Experts of a small language model.
Size: 10 layers, width 384, 112M parameters.
Experts: 2 picks a token, a shared expert of 192 neurons.
Below are experts of layer 3 (counted from 0) of a mixture-of-experts language model. Rows are named router (the router's row for the expert), gate (a neuron's input weights, with its number), up (a neuron's input weights, with its number) and show model dimensions 192-287. Each number is 128 + 24 x the weight over its row's rms, rounded and kept within 0 to 255.
After each expert's rows: a language model's description of what the expert responds to; "comes after" lists some tokens at least twice as common just before its tokens as in all text. This comes from a sample of Wikipedia text that the model never trained on. Tokens count by the router's weight.

# expert 18
router [165 129 144  98 129 156 100 165 112 121 131 120 100 132 145 131 133 135 144  95 111 128  78 141 176 129  76 126 124 158 169 147  97  87 127 163 137 146 123 103 116 129 150 130 166 122 137  87 105 111 138 144 115 131  97 109 109 139 145 104 110  79 110 118 148 107 183 124 196 143 128 130 154 131  95 172 145 108 147 126 169 104 140 139 115 122 153 153 138 158 145 173 121 131 121 145]
gate1 [121 130 118 120  99 125 163 113  93 129 177 119 153 124 106 191 127 117 113 134 112 113 123  99  99 130 131  87 140 108 126 148 139 114  87 129 143 144  80 116 157 138 172 117 103 123 141 159 122 186 102 124 136 115 154  84 153  99 146 115 132 141 130 145 131 169 119 118 114 140 158 173 101 164 104 110 178 104 120 144 121 101 148 121 113 112 102 133 177 146 145 110 140 144 164 101]
up1 [112 105 152 117 123 149 142 113 113 140  75 127 130  94  78 102 117 126 160 132 105  99 125 120 143 152 135 105 134 112 105 113 145 146 133 136 171 137 158 181 126 141 111 133 101 151 147 153 130 115 120 143 119 116 155 120  93 149 118 134 123 137 133  86 136 144 103  67 123 149 122 100 136  94 109 133 127 108 117 129 150 111 156 125 177 110 122 140 100  91 124 116 104 159  97 102]
Description: Content verbs and nouns after to, was, he or not, such as tie, chart, hold, pick, led, distributed, and sports words like basketball.
comes after: " to", " and", " was", " he", " not", " He"

# expert 21
router [149 143 142 123 152 110 133 134 128 168 150 143 139 160  85 137 151 155 129 149 124  91 121 102 118 164  67 104 138 147 111 119 149 130 123 102 134 158 139 141 120 126 113 144 122 116  78 135 156 125 105 155 111 109 159 159 123 144 165 122 109 124 100 108 138 105 144 127 129 122 131 114 129 164 100 123  74 111 118  92 115  96 107  84 110 148 126 158 142 144 130 141 136 122 136 118]
gate1 [116 159 135  92 121  94 175 140 120 159 150 151 128 104 161 126 124  82  96 116 109 169 125 140  98  71 122 147 114 114 143 155 157 123 112 136 141 129 122 131 144 125 102 139 114 147 126 119 180 132 112 131  96  78 154 131  69 162 140 166 168  61 110 108 139 155  68 144 120 133 117 129 145 112 139 143 108 101 120 138 156 114 114  88 113 183 128 153 117 160 137 101 130 132 136  85]
up1 [146  84 128 126  76 145 114 160 117 114 134 127 106 145  92 115  82 110 144 140 110 119 124  87 146 142 141 136 164  92 126 121 102 107 114 123 118 126 102 156 150 142 137 107 146 125 171 142  98 145 149 107 157 140  92 115 156 149 142 133 118 147 149 170 142 124 147 128 123 136 125 133 134 110 136 115 118 142 183 145 153 147 148 129 103 136 124 152 135 110 144 122 114 123 123 138]
Description: Quantity and degree words after the or a, such as most, two, some, several, many, other, highly, plus opening quotes and section headings.
comes after: " the", " a", "|", " an", "-", " The"

# expert 26
router [130 129 110 152 123 136 137 158 138 132 121 150 166 113 147 171  76  94 129 150 135 103 118 178 150 141 124 116 121 117 128 137  79 158 193 169 110 108 140 119 124 169 143 102 126  95 144 119 171 129 115 134 118 143 163 124 140 143 140 118 138  97 122 145  95 128 129 148  98 134 161 175 168 132 162 126 169 116 130 151 148  84 106 132 117 171 129 125  80 144  96 119 129 141 125 118]
gate1 [117 109 130 171 147 101  78 125  82 122 134  94 115 135 139 169 142 120 106 133 123  76 126 127 151 108 120  97 143 127 150 123 132 145 167  91 162 126 135 148  74 147 107 137 139 142 149  82 138 143 171 182 134 105 105 146 109 100 137 121 129 169 175 102 152 113 134 124 152  76 126  85  83 107 142 117 144 114 141 120 112  94 173 170  98 128 165  62 135 136 145 130 147 130 108 143]
up1 [162  98 151 107 129 143 117 117  98 143  94 121 120 128 164 137 174 113 113 121 118 136 111 129 150 155 107  90 164 105 130 119  89 170 124  89 121 118  83 118 114 120 161 145 105  95 136 125 154 175 108 133 134 106 150 104  92 120 107 107 141 148 121 128 119 132 119 130 143 120 149 124  89 111  93 117 176 113 145 104 144  96 108 166 145 111 154  94 136 101 178  99 107 141 116  89]
Description: Participles and units in infobox and stub text, such as located, born, built, described, km, °W, plus table divider rows.
comes after: ".", ",", "18", "19", "20", " was"

# expert 7
router [153 150 144  98 156 113 172 111 117 136  88 129 161  89 149 152 118  93 103 125  97 144  71 141 103 147 154 127 104 138 130 129 135 153 122  90 120 129 139 122 140 155 138  97 142 125 135 120 196 118 151 171 135  91 166 130 150 124 118 115 124 132 151 129 146 127 130 122 154 125 103 144 134 185 159 151 171 122 101 120 125 106 127 143 108 142 167 171 116 174  92 125 131 163 110 119]
gate1 [135 121 140 127 118 130 146 139  98 122  95 110 131 151 140 109 111  96 120 110 110 120 119 141 118 134 156 102 128 139 109 167 111 159 114  97 144 127 110 109  64 111 123 128 117 107 114  98 127 151 102 173 131  99 153 178 126 148 153 180 149 129 126 126 132 146 104 105 166 162 130  68 101 122 126 136  45 116 107 134  96  95 141 108 120 105 136 117 108 142  96  96 154 144 139 136]
up1 [130  90 114 155 172 135 123 125 142 147 117 150 128 123  88 143 106 119 111 124 181 126 158 137 145  92 113 159  92 119 110 115 109 174 160 105 134  49 148 136 150 116 111 137 133 129 109 131 154 130 166 100 121 124 178 111  54 111 125  75 190 147 114 155  91 143 111 102  84 142 136 101 123 143 169 122 118 107 122 119 155 131 183 128 154 171 168 172 112 142 123 121 130  93 116 137]
Description: Finite verbs and auxiliaries right after the subject in narrative prose, such as was, is, had, been, not, allowed.
comes after: " was", " he", " is", " were", " it", " to"

# expert 27
router [113 135 141 168 134 116 125 126 152  90 132 119 118 144 107 114 126 106 128  80 139 179 127 171 140 135 120 103 130 135  96 117 145 129 118 149 102 139 102 117 143 161 154 130 105 117 169 117 115 140 161 108 199 111 116 168 144 118 134 155 131  70 121 121 139 153 139 192 115 110 151 121 126 114 165 115  88 135 131 156 132 107 152 121 112 154 134 138 171 154 147 119 123 112 130 151]
gate1 [151 159 131 100 103 164 100 151 153  99 108  87 113 139 123 133 145 117 140 145 132  72 143 162  99 161 124 141 130 119 132 140 124 160 150 113 123 132 152 152 184 103 148 131 150 118 134 109  86 135 147 131 126 110 144 128 105 185 148 148 121 163 140 126  60 100 151 141 102 128 145 117 113 148 166 149 106 130 121 141  93 140 157 129 143 126 113 143 120 146 125 125 101 132 128 119]
up1 [128 159 126 142 139  93 143 136 138 135  96 138 136 115 135 117 100 114 127 155 124  99 151 122 154  82 134 121 107 168  98 108 101 131 143 148 149 129 106  81  67 153 102 138 113 149  97 109 168 119 149 136 134 135 157 120 147  77 118 128 125 109 116 111 170 157 145  71 104 177 106 129  94 116 132 110 141 104 127  96 132  90 130  96 124 120 108 118 160  97 134 151 170 121 106 151]
Description: Commas after clauses, table pipes at row starts, list-item dashes after line breaks, and comparative "-er" endings like fuller, meaner.
comes after: " |\n", "\n", "19", ")\n", "20", ".\n"

# expert 14
router [103 111 142 115 140  87 141 142 129 111 120 120 130 136 131 156 170 130 161 158 102 112 118 161 129 110 134 148 174 109 152  88 113 143 137 166 156 151 109 128 126 137  98 148 136 122 136  97 104 133  93 126 103 116 179  81 138  87 155 102 132 139 135  98 154 122 156 120 165 146 158 124 129 107  83 129 152 142 170 123 122 133 167 154 135 117 133  97 161  94 150 129 139  97 109 183]
gate1 [175 113 143 101 132 147 136 120 118  96 113 113 113 107 170 133  81 167 147  71 104 162 139 130 123  94 112 138 133 125 154 119 124 129  74 134  74  99  94 103 137 127 134 160 126  90 172 114 150  75 127 131 186  92 111  99 108 145 131 155 129 106 133 127 169 113 124 131 157 128 119 107 140 122 110 130 103 112 149 171 132 138 176 145 123 176 121 147 109 126 117 104 154 112 105 154]
up1 [111 162 131 130 156 145  96 118 163  79 115 148  96 159 138 138 148 129 139 157 146 106 148 114 167 136 109 144 118  99 143  99 131 130  93 130 159 131 148 141 128 172 148 158 112 132  97 123 134 101 141 130 145 120  91 133 138 107 143  87 146 180 140 161 129 118  79 151 133 120 118 116 116 120 149 153 113 120 129 115 117 157 103 170 114 112 110 116 164 134  88 153 121 117 157 114]
Description: Capitalized words inside institutional names and titles, often after of or the, such as Register of Historic Places, Major League, Labour, United.
comes after: " of", " the", " in", ",", " to", " and"

# expert 17
router [147  99 136 147 143 115 160 115 110  62 114 136 112 124  97  98 180 131 152 114 124 126 108 121 157 129 165  91  83 170  90 122 124 104 148 123 132 170 157 116 144 130 113 148 112 110 123 125 122 117 146 134 151 109 104 107 102 110 149 115 141 115  99 104 150 105 144 120  82 144 131 152 123 132 130  99 114 162 131 114 114 161 133 150 149 136 155 133 130 158 108 150 183 149 106 116]
gate1 [120 127 146 110 132 163 159 104  98 113 131 125 133 132 107  74 141 148 143 151 182 146 132 142 121 111 133 130  71 117  99 133 149 160 117  86 146 105 160 133 133 112 163 132 124 125  91 179  74  89 117 137 130 142 140 122 106 122 181 165 147 126 120  94 121  79 153 150 124  99 138 110 131 113 162 120 126 121  84 151 128 104 141  95 132  93 153 153 102 138 143 146 162  75 139 150]
up1 [ 91 149 140 121 156 153 118 134 147 121 143 113 107  88 139 101 115 115 106 158 122  94 121 166 120 147 101 136 113 139 128 132 161 139 143 172 131 117 159 163 116 147 149 131 123 112 123 120 126 103 140 128 114 146 122 171 118 151 158 155 152 145  88 131 151 119 134 149 130 163 131 100  87 148 151 134 130 108 120 123  95 129 138 151 150 125 175 109 122  93 135 145 157 155 124 109]
Description: Section-heading markers == and ===, heading words like Filmography, and commas and pipes in lists, credits and biographies.
comes after: ".\n\n", "==", " |\n\n", " |\n", "\n", "\n\n"